config.yaml
hidden_act: "squared_leaky_relu"
router_score: "softmax"
normalize_top_k: false
routed_scale: 1.0
vocab_size: 5816
norm: "rmsnorm"
norm_eps: 1e-05
tie_word_embeddings: true
learning_rate: 0.00343
beta2: 0.95
max_seq_len: 2048
train_tokens: 536000000
max_steps: 8179
Below are experts of layer 2 (counted from 0) of a mixture-of-experts language model. Rows are named router (the router's row for the expert), up (a neuron's input weights, with its number) and show model dimensions 0-127. Each number is 500 + 40 x the weight over its row's rms, rounded and kept within 0 to 999. Numbers have three digits each.
After each expert's rows: "mostly gets" lists some tokens that are sent to it at least half of the time. This comes from a sample of Wikipedia text that the model never trained on.

# expert 1
router:518464447514547516492435535471465423530596498410440569459479471484573536462532564565486431521523512529514487502476542419525528521513516549516471452526563528512486447455412422525526506539510500579481466515449509462487504582527574522518488494501574513473498463480477485520528446510489504457503485504435521479521507496449523551455460535492497455492527576498468447458436497444553461467484
up0:504516466504484483444486490495464493536478545527513426522448501437536512561482515526503492539538497456514506515550521500520500580358504567453532582465501539498584544511509593465500491573459449490563530514506473504437522531467482466575538526468477443548465475490504455542516536524548565568517522432480494530465481546517519469513532487492450478446538452507468522551558520572493494468590
up1:479527439477425479480443509501504462471501455485575507503504431557503598553518556507474529542483457520500491482524471446512424539453542510476479523497460505473472504530515494495398430533492481499481458499492426542555480501542503575460492470449546547517468514463520488487529457586503498467487485554496524446576437456453433535452567477484471561486545480585524444490546526439555495565490
up2:460453501514459496494528491557563478485540448469479598401443440435587557416534490493518509437448510514424490497490481518527451560548528538461472537537513494476514468447489534424534526476507449450546439532455568489492522488513532520467499408500523475515588565479445521560514478503540480523518480527486517480509510488421544517498519447539530477475460556473495468515474540494542433524542
up3:548527570477489475526543453476559531420493481484597576456453467472528455519490532522562460486483576564542485590494477560444501547538509506540484556532495486500440537453486538512400532489525577509475515506571530535528518504483496524492538478538455544423489475554549467425491532447500480519485437477438449473523489456467499553499450515498464518537500508512494519554440473559435500483458
up4:468477442522497522512499492511427482458516496490546471455574574530413553507499523502416472583440560456479473510529488493482537456533490500448446417476512509462484467453442453480572512436411489521496457531477541532464557508496529542520466505594533507541484486522480479506461519497458566494377518448467569535458480530532490518571499484467508501514484567570495486488524483511518563492452
up5:480521355526453585432474525496414522529501515483512536520520541556465489524530562463529458522548481565454452469512468516525534558521466388532507487483481539467567508510532494477516470532473520491476475502477554530520531502505469523454485498462529430490449539509473522517528460492498438491401479548445528545498508522502555542502395517487460581465548487559454515531474435472527493464510
up6:497515458519464547548501534456565468524508556463480480507535427538514461484453527500522474476429576462421460455495566476508481553517430483514558487580476477428517509433500482480509584475576492536498510453507504535451490491535469520557543509484537511466503563475507559533548411480531448506449546545491538513549492494473509465522552531515532540441451567534461486497433596497524485417490
up7:520501484493516467396464530540469530513543515484423553480478475484464526560512469494531473445533532498571400479574515532544536518459474506444614444440513487546490555505474512495457494478469486452485510440478522538441468503568519459439526454428517523491483498507459453559490558453552481468455527513466558482519505506485515490515532565523369476446513458500534499546487529416502488507514
up8:464526474457453477487475541494523464444483549502504509515525511486528530461534453486524500555514504471599484406572553542593501507533496477518543482535509520510490541412496530461439485482458486470504443560427449468509474517503507449512505463502557459524573422417422485471517477422499434573508518510504440458505439518515505426510485497533511419444488497484506594454467499442475487508489
up9:446498445482456458483501533445520523505489387492451482540547563466488507500512500434471536453474493487536470564478438556502490524532456524521438505527436553511424569525537535523486543513450474543521441470544500541395481526488508447505468536547491424490503527463447538459467565417467509531461492555469511452533473524527505517531561468486518591493471424545476554533513452437507484501477
up10:553448493461461501406455466531414494501483564448476547528504437496449533465528463551521526518519506525468487525581476486527583515493522526520477490517472503505515536595443426544486522527480483528484460488491460526435515495532496484503512456473553506507500367457545477472524484505427495515556440447385538547453496553464508551430524477491460508522517473536579495443491487480508460533500
up11:515512564417490463536542497481501473549457447467522493465522517490566570508521489521491493550546492400469466393424477429505582424493432459448513575482485501430546464439493499486523520496503538498555466493562485496494459512450540548493544487512507531504556524544536524458554486407536502470484553565543542463439525514519496487476491483545537523453465477452482540523514472492502486429437
up12:499484553456549448444484469531508496443489517463552477477484412478450455556458470457515495507445511519448571498532494491455481521505609494516422545480512399486517522505470521502502428500515491481484571475472520471439433513485509503453468476535519500503467443494557555545452566415449490464525473534506538539468490469494480492504540407496490596481489580589539475554492473490498452464522
up13:520554534481544500564461530549506438473506484513489525477503572510567518501556449491523527536472551441420591463481542469525448497414453519517599540463476461525460516495554554464488441496481508489532508466502550505505479515452446529441590505519435548517542546472535429557519476483503495582538503414487568501528466485461475444518489467512471509491397498471497499455516502520493448454477
up14:531447475509481536438419534526450512422531483446507559499474568507472520465526550559455489564517464493548500464467565570497517423485570468476499429516493530541494546492466530499553469491547471519563538487467484497589500497502535483459501503513486513494500476455585533446493440510464487513442475537495480502466476389445551397441509510485435569475491496590539476526505491520506543488515
up15:533569460536504568528458493471435457565464460506411493571487495487476535569535467433512482415420489502534525504509516467468438483485480442492517561528603542466480506508413513512500457459455483488543494463508561550432517513598561520578490541523490447516520564481509478465474487468472512463474536487502520566534543484480566467465507550458486556517477441490458518510559480519516498483457
mostly gets: " ==", " ===", " Pro", "ars", " Ed", "ets"

# expert 4
router:493450457537553501494447552453481443569591490407443572448514483511598543482508563543535443531518480540480464496465545441554509519529523517527442497542537507534495502474420430545542516511480480566486498531464517477493512585540581542510504490518552516494517490493472466498508434495485512434526525477431522491519544540466505542470450559516532444478481585516476481476431504468550453502463
up0:482478476567508487467518542600529445460493526489508552559482472487568568525520505597470527421486465500453537507537461534506466511528464534525494552579502557509551458526535514453453481517515483524491479497499459497548511511492458500495461521450458546480480547439474558387480592565531490421445503473514552515427499494452532537493479491506541503518420451453543454496528514499551433559502
up1:509500492494524474460514483549465470570475540464536523544483403506500525488526568506515473518428508459517391504473531503586509473496414539469472481527473499574506438485483545540571491467542519570494554539562486511551513498480523451538459510475448566487555445457578415527507567557515505501473435514486500532470459589520530480461488477558485542506505503541474508399459542487479484492491
up2:485550399439480479547483536579561498473442468488548485411468558523469570506490458527507494490510525436519549472507441506529448556414563534512513527458511478453506458520509537496533524541430487468511420476502508576447471521508483453515521503501505452545603461513511521475490554452528538494476460463518470536413488547435452470515491502515529563498476469481550543534522440515501429482552
up3:485492557490497495453492487555616454498470495465566420509497519469494571511448518480491584518470539473552494473521440543476462525471507452480544433527503463466478406503471453486548500486418530435530507394454529570482466520534515518456494441468522432541465494518523494475520481500459502546547423503443498491453450517518523454522477543508480531434499447525575503562448437523484478498538
up4:559478499464448450532460458469475484557514348433496473481520510508504547465537425469520504606470490514469504544495579482534514465524385489518539491502488457537494503477466435503523534558478550556453548467493514525481551504488525501518541438501419538456478550543455523480493546482472492494480481489520492471530547449496544492430479483468442554494458538514547481489504469547538521391501
up5:487504568371527474484522549531568483567543423490427530560474458494536491517530504480521470418472499461520489471526439487432486447472526563497430473480418497501531536558500571450498521463487483458495460526481515473487476517492437565558466483526438486531550541487520504501510531536497467473487560464511577494507452511575480540450492484594513525536431443445533460485531498531508486467461
up6:508550492479558533475530506395489481487491528525458527483571498470533528499457398518496507505445463489521516503509519471436484496504545557470458484522486464482573500468562571507559513528453435498480380455461466511539597517545579513523514459501501475541506553555437475530516541521469449473526474408470508472507435531521385479475459511515541491498467504523471534510502507528538532568446
up7:487500481554544541438460474486522535512558455508537465497531533535505538508518521480512520496476467478529515520537430496478549558507448456468477520468466440491469626554531468512574435431504551461438559460501522504546468506495530523541474442475518501512534547519526475470586527522486502513548512454434524494512406489526457523538390531516530576404478541515451534488474424529469537466528
up8:445528498459525477517484510510546480486529522489508569506531547501477527491473551441537454470522504460445509476464527544490512518583478472569498534497461516414527425509474526499513582453506477481481488486507529524481447510455487497511470510561483535555584569470497558457415539532482543576518552479429655519524539542533497537515434548556461485511509521561486498506516458437477472511425
up9:492460484543576547510539487477540503442542518434469464481467463484503524514469483502537444603481454514551566472483522444455509512517411564513544521496548439460464519551432403511520449497533572509450445516547476499513573492500518513535438525565543491468615490472524596492584500509443495501488511502513462490442529483546541560511515471431549498529499489479491543483484496509493476487531
up10:516564471439515537496514506520515471491482466469540425491465470553490480450529460556510563442487468539534514525510494475421521480448452519433546540484527460537479522592468556495543499537522453488512443488463545477561491506557453402573472480507541460500462416481482510477571575562507439543493477513465479529506610460563506487483548431533475461475488514503517450529467523449471454544482
up11:444481493471510536484465471498472512495538533490554536487523527533542472546494584508539490553506482445511486524486587441544523523425491426536542518446522562510472477480451521513505467505493441500505551582440500536547530493517525477439470520473502380548418481477468537483477458453514493560517505548474557458506572424541590498448535463466536558481511542598529525497484522477480466542455
up12:450467478478540466463452525439469471533512468483444554515494577553571530523546535571467449530405541529553460491449463491512509510464466489393487485570524460516490413550538597497494486449552496498483472500476510456542482501512506503502537607564432425516475538467528483454520465538525430500519526493526576479492548483537515515510515484557457425510498509452495469534463488511534469468490
up13:464469530563495507455523519447461484480514518477416539469521574509547511479494536594527494575469512432513482482410495467577548490547469464528504440483529396460508481525488506576513480540470448447475519457461490467451501484467523524475526509520503433478477533412564494535553533499569490490498514469420517445447524476492578452498450467488529437478509512480514484499450464411530454446512
up14:516521499525486506491547527515505551547535498501487430481367577523505513422515473492450468531468505512516485509515466536588552517483430560581493396515518555528507544530536516504479538487508600542509528540521442481473497502489461469427507519549498509512500472572443509491446518417515507588550523483469469474456519429432482476489480483533610485544502512519488491510483475492488507548440
up15:501417536489504445434507541504463536488498474523474480442470513534468493518497542499534517493480519522471515585444550622556476491469503533447457418432468479492469465476509531448479485452584473514431520495541499492442488520457507472550500499427573514530493521468492497524457550501455474530504578542571500487556543510566466540413513563577524446450492454444540520509551496513533520471457
mostly gets: " that", " which", " who", " when", " all", " where"

# expert 2
router:499468460512553507490456544467454435551593506412475579455465473498577512468508571555510438541533488532475469516461544414553520528522543526523468493530558522515508468451428418501526479530522492565503510506464495465494512592519571514515509491499593514465495465505451508470497443505511510439496486477436540485528514527450503545466479529518499448455499573479488473455412477454546431488478
up0:475487428550457485473539578508536497489552525510388500504462500523480510418527495412440497466495491491479431480579447474533525556451514524560531579498541494514524540427480483454459469499508499473504495517444530502435453506620438506515479448579592466518530543465498558483501480460521423479494508517476522501524537571523484548459500476512517479502436499485574510496511453446512524486515
up1:549491532482433500508493476531478492452495477510479485558442490464444580502445522551454439489436532550498574538588512527499504513581519542573501538491455514459511476490469499451521466521473450440418517530438479508439492510493445499472554488526516463511503501471487519461447555397459492485502492459495621520497520523516438548483526602493465484547450545527469496460534423481499448516471
up2:513523494518495454521538540457502494530506463513525460582478474491550438551448469423521606494516494419515588568444495566479518480519442545458507453503498505539441521539512474551482562509516456430482511441552479498497489526499470565471468471483514515527484536554484475528519579499526483524531481496608442490472488482523473551490573379458506483525434504489479547443563490512497465544479
up3:494501447485369479506506568463461538435483443481538482532505529486548510493524523543589493501511459451525465453461429538444488535465489527547531492539535405482494517498454554469509487445458507520531484481485537450476522506555530541492543489459572448501498438464542511475493512517516544470567497422480573519524502477441540528480477520596508438491564472523518566468444487494429418518510
up4:527462534417433442388494428554502526476521438497480468435505527520452403462537511524519530511480511467497480540480507507516487490454517562493498519486408489487551513480531522560485477481437536476475495517455459567496509520567585457438517554505473515497533493507576492501465516410508475444483523444531473494479527507450519425496470490562476400493540490490520587491482540474460530517565
up5:476468537408478443451541506472490525435483497570546477517473500524578513456402514636549527530507471566497529499465449466451483569484471473461569494517466476535432451485434507542500543491574500543475483489537497418498461522474522553503512464519569566516502553445535536486547531487538466506496471470556540489483527441519478513512418500541521540473488526442507482441510549480471504472516
up6:545510522473417488421555524441516521439528493447553454443507504537416419491466546545506479524548528506451487451465466490484531485568492527473495555495494509472554476581473555444526544522451455557535531435500546486490557500449519493479453579474532559537527483447467530508516472416446439491543424531544498473548513497464489455484431524524527488506514494451555497549461530540473550476547
up7:552540522490543524562506487539565455518482486469604551515450439538530540530499511508528554470491524457538542565523525510476598411460510500476520430482482479546540507515436492456476491543509506522453509478460479479502520507504475542507515506476497498511450394560468492534582415549531428566505437483483510542465520486526483544488536528512490629480461434557477480510515545447532498479479
up8:541543577520466529500489531498575492441498441465541497558444494416457447430541578464459568503520473576461486473530477531473498544542496481528436474468541445487501417495507501443538554549455413499538511419516510497540525508560514541531518403482508470471461446485420540422540493518510537449531537470514551512559510504496459500535461515550540459496463479456494452521522476508490471508478
up9:467545423501544504536488406469498551550482476438500540522533475546585452489589508507550442488472479547523448505493412532532552469463542444420454508462508505464500523483543459571468505419495527526514554472524483433527529500499542508523503543558455485526509524499532544556491530560573530471511441501542561468456511493557475489503439499571486488488499526443480514521532566497468402523517
up10:511480510538596479502506549523478528451518474468504438485467506482504506489459539572543483497513506484501497506433497433524459385485526532581466464540566499450471483473478551479532553512511512499509447472549499483499437502565507425485456496473566497520462510512530526543446527493541520447468498418588590547580518470429499524481484411458443509527533586510485456455494479490551534466471
up11:514540496430499471472512496486519469595484552490504569467488529501526572508475547555522471563500578511546478419432546427521565524501506466476515485482554474542534509473495513543494522528485489493504559447533501454507487498481549447486541504517487510506497466570530528501554553499557550465452477435440610484514531480475538469492424500512558405415464451430498486506411498465510468501453
up12:422452563480492477444494475493593487485529447467495493440459513482605471475523473490458528508477501521577451497546522528467521466516557470507458485489483496500578506507466579474532536528411481538461477578496544482517466498542525566473488458450488528546474498521485522495514472485504515442515593469551558539494533502498493455486520519430475449545517485475442489417484530503575365518517
up13:540485455492424521486487491555428485445500457463497495477523487488550537504535494519584519515458467456523508546484506435466471460539444452511548475475490560450485504455479576542504598513485572533520483512478509503438437509457534471515491546488598515533544518461564539505474503483550475476507598508540555505456496490507450488580486499461502620554488487475490554421528542433455481510532
up14:549465533522501492511485480472505550445548523463431473603475387477503541510449561451522497502468484459487535487509444507462496431549465420504534453530505549531474566548564518514422526487501528529526474517546448460547488498559439455440446520558486519515476462409576503532520582460485581521504490529465494488480571445507531522531412480488452481467519512488477502532503517512497512453533
up15:582502538486488527512495540447501492606522536488556495486550448541460527593530530497486451521484509470511511578488430538491513537488541494414514524494488506549482491588494477515474469454542481527483517513527482462474483506566563435466413526484438445533456498520491560439550446378523504486471515520530489565475523536498446449454423522521515485485466471456485550493572452543510495467536
mostly gets: " a", " an", " O", " Y", " M", " m"

# expert 0
router:499461461546553514519434540480447430560598503409454587461488479494593515475519557551505434520520505544492483508452555409531519529508526511532472491558549530504500467460435434520531485552530516574489508495460488468504510589532557539485515479510565509471521463498471484497505433498517522456475490509442529467509531510437512533460454547500498453463496567496482475459421455458549451491473
up0:497512489390444437470519560539570499456499454517477537452530610511533498551440478529404552536541526547510374532474441516477524470542558509465479474484484481477556459519534498516541509500483521547520487491480465473476460511495479460493477449509494487532510413487463591519470453543493440501545477484461501535543505556444488510460466519573507487475513450476433490478460424456511502463462
up1:535598548461534508491467486503577506505511542471511442390462542513575532501440486586466476457497474481520445493453475461425537550465552543508472451562536438477520514499531540540501585443488493489547505521469506515497459506446496518438486555478476468494510481453542468464531517424469507550458491503541548498519480517477543486459518548457416503537503487479449486538474505529455433531614
up2:491538450557554497541515540571539510491492447517485499577479450528527443508506546516469546493422439508522469518545549520516500497505501469493480579563633471490441458539477508493507541530535516453531511468555472546486475517555452465438514490461571543501479492540461500510505476503527482458481585528498488497491519548531449469581454453491433544432553528472382549550484511491495444511467
up3:425464483442536516513544563507515484532479410427539528496556543515536468495488542451529463519512489534520454534517454510530509480483554592468510420519521451479534535488552488506428481438493551506477549570508498488588511500433460546498405478501492551471548502453494487493530542473572543544482478531487409559548436496544547448546504528462468525485505468519486545506426485527495468431547
up4:571476542570534470461517487404527505575545518458522481467530484497528552557488505511498554562464536507534489574482440472534515424513550533508563494504520542467530516577441543432469485491490504497525426491508513501492595500500555504526575477507510468492507406527585532451512450520475505525479562512521467483497499583464439538510509439451516487575540424498512493474564507497482432480486
up5:486457453534547528506504467450511510453530485480485506461510550525486501436620539505471523380524533481526457509557507516541463493521597516505498567535533418447497531404479491519547486498494518547506478501485431504551440497540568565498488503521513482538526569502442485505496514441474433485504489516466440488496596498543415515518466533492470438526444414505496523450461526485515499465455
up6:537534459523548545574495486545477409499483483475511504460483463447517477506505555455540514567482452504476447555451483493554558545507490475455523523545559467457573499577452473506480484475493527487518469486465500470514552494537552513522529461507484424578476516456522525486523446500523474516468513464494506473492513557414528526460546445505361507462522555453430511524498509524521395424441
up7:475490527516603481427520524491432453506505459505582496531483462473519519483532516503475565500492450487470557562510432551431480518544549502586581549506457464482461536508485455597472522471527536521511421490499480494565507513443466555453521545473459542507470559453527462470509509520539518509513497477550425529522551483500413523566473469524518529550450531512517497584524480478503581548523
up8:533426445459570512533507551551528509573541423508477508494465483491487497447488504511505479520451457510537537546537493465513535517493478477466573500559465530498504486526493495500432643496480561535507613482527446492488487506496524553522501524459516511527514446415479539491523450567531550554445536478485543565461534521483495443492487473530589552521544474444505475558467445503523557490435
up9:489459600483454513473481538501506537488466488488484548506370446479493482520461481477496504587487532499569451498444535496513504433433517558535492429477526455512506504454569544513497519454458570524474488520591487559493506522508457533484545525430463458534556535518511440494471606483534501555491509493551463486553447489470519519433520487514500464479505544490463537431498420554503534556454
up10:521442541506548449520474430574485495504539491454454511505631462477521565451526480553490406486514512535517463556439467549469484502518533508559438427513481470531493486415452484549539454491558492457466514486454475424492491491462526539492481538471533477553563530495510498421448487498476520526533514515452469562469502473453469548454511515559517476467471537507552441470522433412532489481483
up11:503492572503551459478514542523523497451540516501412536515544514490442581484457484505539538490529492509523457482543523468423461432532545507491482470514547435572431551455502499514514462521498490431518532475516464500528460515423482506474518500476478546532475531506536628540399462476497500415503494543487552507455527521464474514507507514439536465521588446541496569529525558471529564548443
up12:436503440544519505566502529525437492565524539501505525519456505417506531540491535587568421491478499520514617493534534521566518478458442541501568479460549535459508450483545476496499477512404503560510523485484456524552537495494463498493447525458490453541467581501498540428515515530500528578430538494488549537478493517471491457474477526550517533572569430544518526508487490507506519513580
up13:520547472486496535527540518528496526425453512489507519519493494528433485516523459456425507532481527456502425466477532525557467425517535490533503528580482490515449440461572503499434451450517437483535503446451485450436573516534488425482557488468574472522556461483497475521471544496553528519456491431430478462511498538511585485574509555487404497489551505517491533487491549455487409499552
up14:490461528596483445501555462539432445532449471498535510532524531525517541505503493525480408494476442481544590505460533493514441444468470553511476573475458420507586520494497429492579502475501493461519410523559514447482459510534481538568537523582478516464514578482570443540528427505508540569491479481450483502499581465482503525515477449487488481462479479526448487491515491493494444499494
up15:504492479473444505496497500504538510441519437523590514564476562531488512517541549564535546499490504406525513579422509524540538486509489455495514494461530522456550545531456527529405503521557501558496459432482504523447429523533502452484529521432497478514480483457506532465550448498498535491527512462500551494534518506528558516443566507499486425492540431567497420503539575532511488457385
mostly gets: " f", " w", " He", " after", " W", " E"

# expert 5
router:493455451527551503523441541465435439550598506408459579455490472499589523470507563553504439530538493534484483496460564413537524522509529528531474477520560528513494447456420437514560477516515510568494501506453494459505497582529567536497512486513576510463505472503466484509510456508508507448485495495433545481525526497452504537468481549505510450471489584495479462462427464458565455497480
up0:523487500473506524472561500502435498558455505464540509522579552498461536513361535514506583541573541527552491533456494540540542504542557472476511483429496466471500534394483564535527406455509543506483527560535535505595509517477558502537450474498529458541459516451520579464524560509528507513492533518481500495510581519500489518517494509543483541519532424572469474459460477474481485485517
up1:507465556479526543547508447515452484485496502462493517504482519453491536482552486475526512492550524583475509474448461573505488388534461461477495521544453517509473481493483536492414427481463535489540505512453582502545426513522464522513549551492417487494510510448437487474475471469483499464499515536419434513517582436452490489446427603549567533467527497514535464474467542566568471517526
up2:495486542545470495521503538492564471460489494467517505454513441576439496515518478490462381466563441520530491508425479479494459453580572588540478483448469393488534469562562467511526445442562472493541504445515525452505557510436459547483496468570502510492462525453438510489427530461457461511464510497483540523553484467458572510482451514543516478484462536535535473517537552500477529488484
up3:526461525467468552456478565432474599538529499504474467511542564484517513450492457484507490526493472487513524476561446446412482451484456508505589507569499536517515477584562501496469564468429470518492451559552436466511604514489479526567517522557455517529437573493521555543439507506495504513489501512526420461489481430519517558510461493481504492503402529567507512495513527519463466496478
up4:540471456555547466497476426547443464524506538512547503433496499492539515491469540512447521534532536512481538470510492483502471503482519473532479526422456519455516539521381514491595367507556559532490462508444548523464545503494547527520468506479496422480507418549498506461479485382557520488457540574458562495523503509542507574492544540477489476480469517489464504512511459508483513442565
up5:479506526573580516486513491471457484467546449436522515528512472435567476529496436604486495488471453543556452535487561590514474490475560524469518520498500480562461443486543480413489496469476534549513542512560475498514397506568457507444543537449512541524530509469563483504498438545534523451497486474503510473546507481524468434479496532494535481465513467514474524505500565553480630468462
up6:457487503455650463514441527468498570484494495465508486471523501552549478544430459518433526509512482563525466509466464474479552518532508499531462614492476478483518491507438548523564492543409475506477408534516460542482497501533523481538495490467489449520596542549438467559485499544501485534458499432488479519508496502489487460484481551470532554487586470475398475518551498498526460489532
up7:509458527496561446504519597506556395546538516468438481508508517478479462503507572523589513529505567464554484439455529446529454449492473489474468489455533453487538494448416481474565548494495442515486520538486484551543607495448528513524494498415456530504504469501473520524509472477474503462456434444505541536448497503469469458445412451551537480531470527503462517443462521467527448537506
up8:550550460467463573475515517491482556566441505523568505425462516490530413533536490429503529519481512493512525555497448526443476567522441457506558425502479564465491504488591460520464518511503492445486500503576530556503438529497474446504492449490506518452527583536457574407516579479568541496501462539525531553491504546552511448495491492540488458500489520487554550516499450532474510507431
up9:481495526494427537540504467484576465453499507442526508531535433498525464550469501480443505525477469441519498493508503475486446553483545538406502523494505511545541523574533432499526617539542473465530487519476534540477571515536528451533455531458459461467520536490530502424457470520526523536560433508464410533504497520532477541475563491498528506470501507513496464604521527468420467519385
up10:525489592464459499415519502487482556424501554495518492477412476507500517536478495484523443567557540492519487456504544519540542419519448500527543553439464488553517468507560474524540522470543498483484504445496506502460542512477538512550552523538567460404441481567484576482450504458556475433495472472488524538439501409451508545485506486490502586540478506520486494459546551481519591479490
up11:518484519544526573508544489453482520540507506519491494451491489487608548423515548488428445553562512533573487489512491460482467421494487559477493524503545578472497506434506487580396472457526455440516504479477533537459547508468502499490493546589549517521464443529506555504487537429479498512517455510532508449480434532494493554472429465482421549461556487483495523506582487432514492541487
up12:469526519576630564480490532438516540517507498467523465436536497553464529424462483531453501492505462453534485482571492483483495490485469484521471488511507443522537486434513436506443474524502450506534533539511461482548523495460471527498447596490586560491442561508490465535525522439538531478506501433485502495519484465433420525469442431544522479469441472526540490540461487600488429517490
up13:543455504525496537555482491462532512512451492503462475471444532526464520604458474493448518488510554412531527588518541498517467476463464545561503557458425508444403511508491573444468543445489497522469461449514481551512468529464464471486477523451422460541552549533532560530535455539493452495549519482563494578507505515471516544510563507462575502546477525431521486472556497551451459508530
up14:537443436539497566474494501465556482523495434476430539544480505536454499473461475544559489443508619540385504496465501588553475536533541553521464487497530494494415532489513536482530562475471558523496500461499472546461550502544499510518497525492471510545498514526532471469499464501529561561469473480457553526507546547566498457528541546497505537505468537448476436575542419582475525526500
up15:465504519436514507576478536542549530481529459498487503406511482434473541482429494512494463467472444560496397517511515527504559492524535483472548530508461441458513539562451448508494514545497454477473549522510515475521539508617557529489498452499418551493413571473516520453506448557515538493544436508544471508508471549571484503413468537521484554517461553496532455492500510567551514491529
mostly gets: " The", "The", " 17", " Br", " University", " De"

# expert 3
router:500459449515545510510442546461448437556593509411455593452501458501583525483505560549510445533547497539479472495457544426539514520526538522527458475518561541518495451470421435512542470537529509569496491508452500472510497590517576536508504500513565519459498466494456491481514462508507519451487487486441523481522541508449517541466484554512510445464506583499486467462426465453550442490463
up0:459458451518486549512479554541508513547458473494517507394461460509569490497505577434521520505513511565503503455495489506584537614431551548560573479522497497499504583419527503490420521456510558485471483510506528480514488509499518526471519513571550513464560494570510472539498460488553532540496513493482482522468478396440475509455504491464501453542552569473475490515517492484450600493491
up1:560481443452564498448509474468546505508513519516500571499431459514495562521518566543598476524486507527561447526482459509445640483495449545538472461464476514504530576541501517486490465438450512509525490511470548463500453513522535493531447474561552456525541544495563466567504557533528514538491465483521451532514503442497574438494482513487529505485504565497518428501477621522508513471475
up2:526612521470429468524503541454495479436519434516482488485515505505474436490493555467529507506497550548553435505479498524543507464546470432437470462492491475549488453521501456497512567485517524432517513510504534440522570508542522504544460480492492498446459493496477454448487497465548412441547473540615432554532463547431515473609532548448460517549525509546492546532507479496533454466511
up3:496468527547572495452498470556485491504508439496511463499483495533425579484444488412526436453433449555468482437455542506480492517493437584499545503540471507524484508479460499517499446466541522448525410536500519516435515512424469512509449428545507430445514479537510468566488585491492437534601486548491461481469502495484426549487557510503475499553508466550494528545510433491493464475481
up4:529467558485499531426496482499563517495502526592534494484584506481474575563442465459448505460539501454431564516559465526380566479479520508481548481503441475502488472559520521448522556467514465459450521508538520589458450542473465541528474493480475490511502490500563431492451543500480525540501475501532495440544492409569478495465541461487534520475434475513484505498546569557487478550475
up5:548533462495489512417475508513511528551495583517473527529498430473526422494493562520541450556469461474420527485460519421503465475518413446526540455501572495545414583491500438501447500464530598496502501501499541510493537497485571433506436467495521496460463421505475528544493510495502483468534499508469565474437460584536497440480558519553435488496533451510557539497493511479470498513526
up6:499527476558428440445477535478481562495525489471505485433484532540474447487506512503455557553544502494455478552473470574561489485456574460496486448504476531507525549503423562470491457588478538566536402506473514515539514500612487493490511482528565507468526496467469482538463563486495471473507511538523477543492496527455563419473460545492498441446462469498415509486505487583473568444483
up7:505514493534490437540455500447494521465517465513512522448438468481487565535454436535475500533423411411462481528511533527490476429523544554554482467493573449472419536535562487523476497498479464476482453543496462492556491514466501510494517493464503515540511461597484459484399490469547507542473541495497470536530549507489409568496523566447572483479539502499455497452480448527509395467481
up8:526453525548496538471462467485497495575526430518547476509495522567502493467565535565552577546603529488543459502481468489501464494426522444534501439501508491535539529541556508512479448565456417586522594540508484464494496515523482550530528506501533560495492488461445528477485480431504465513489475553533493435535476485557435526466471451501472506515485537502476492470531451582512396467441
up9:505500573462492518481494522480556443499467522466531488447536461455475492476485459534481508525462482511452430575506557481378471528505560484423488591493463455495491500470513476468504461491446547496505467487490505528488609505521561565420556460432488485477479474425511441553461503516542545478590469509510457484481525555471524519421568493494454449517527524485530534444493428479522483458481
up10:542456527570439475437532504572492504533486498495489455483482463531436381476533478450525500431475485508477513523505495500538532510441468490507515519464404481490483537513466459547496600518479578491459577448464489427493498521533479532502480503491442477404488525525504487536473473517481483490469436576472503484521542489529550484460558488534512362527517442563500531503501517425506533549508
up11:462482469412513445521487454560460400454511448463519507473529499499515534530473463502489489470456474486480556443585432430443478540471451455542519452566500520454461471479524516510556486513481455493515452501485505574463488512474483513633432444516540504583490447553547511512523441474464509516533467469448541472480542531428469527492546509496485517511484534497461511471487496484539396485438
up12:462500530420459531471487540502484520511504536456514469504517528498436513554417480472426528524524503465456447563476455551442493471508510536439472531556538467492498492516520531481411488553495519571514533503478496494491523508561494435491457551464500453548479436474418552483496425473525468456536558525506477503462510582557499491512450603533496493441460483522448462474516447581540605526503
up13:518515407437426505498501488516475451546524470489515569481430529570575537510440475491506466492488517507475498520561421490576586514444467542518577531556455520467523487493462468546474436553525516438519478496498483473549512497562563507585451523551524521527514490525499459512524433566534482526508474513546524553537524491484462564575462456529385524503515517490536522512485520504540459480541
up14:556472523491486540498520459466577493504508455541457435494530514561486496442468479514510535489470504538581500481482502458509515546458445501520538470495449501481526521540534486537443442442541503477481466517547490483588503516430440527451570420522486437520484525542540458490535555422521434567463452516583464553481496447440514518415471457510542458493564543447463546456488455500460456517438
up15:443493539568449517437505517490511585449507422485464448513509568468441578498435463437473521454560498488467548603526515516529479520464506546548459537497459440506572552486465480504440508476404527476502499467472530511481574519462476539541527511489471437503434479553500542528446502503506591508478556464529485526505550503508480530533495553509458498481473430510492473467523542456450520480582
mostly gets: " U", " L", "\n ", " 7", "\".", " As"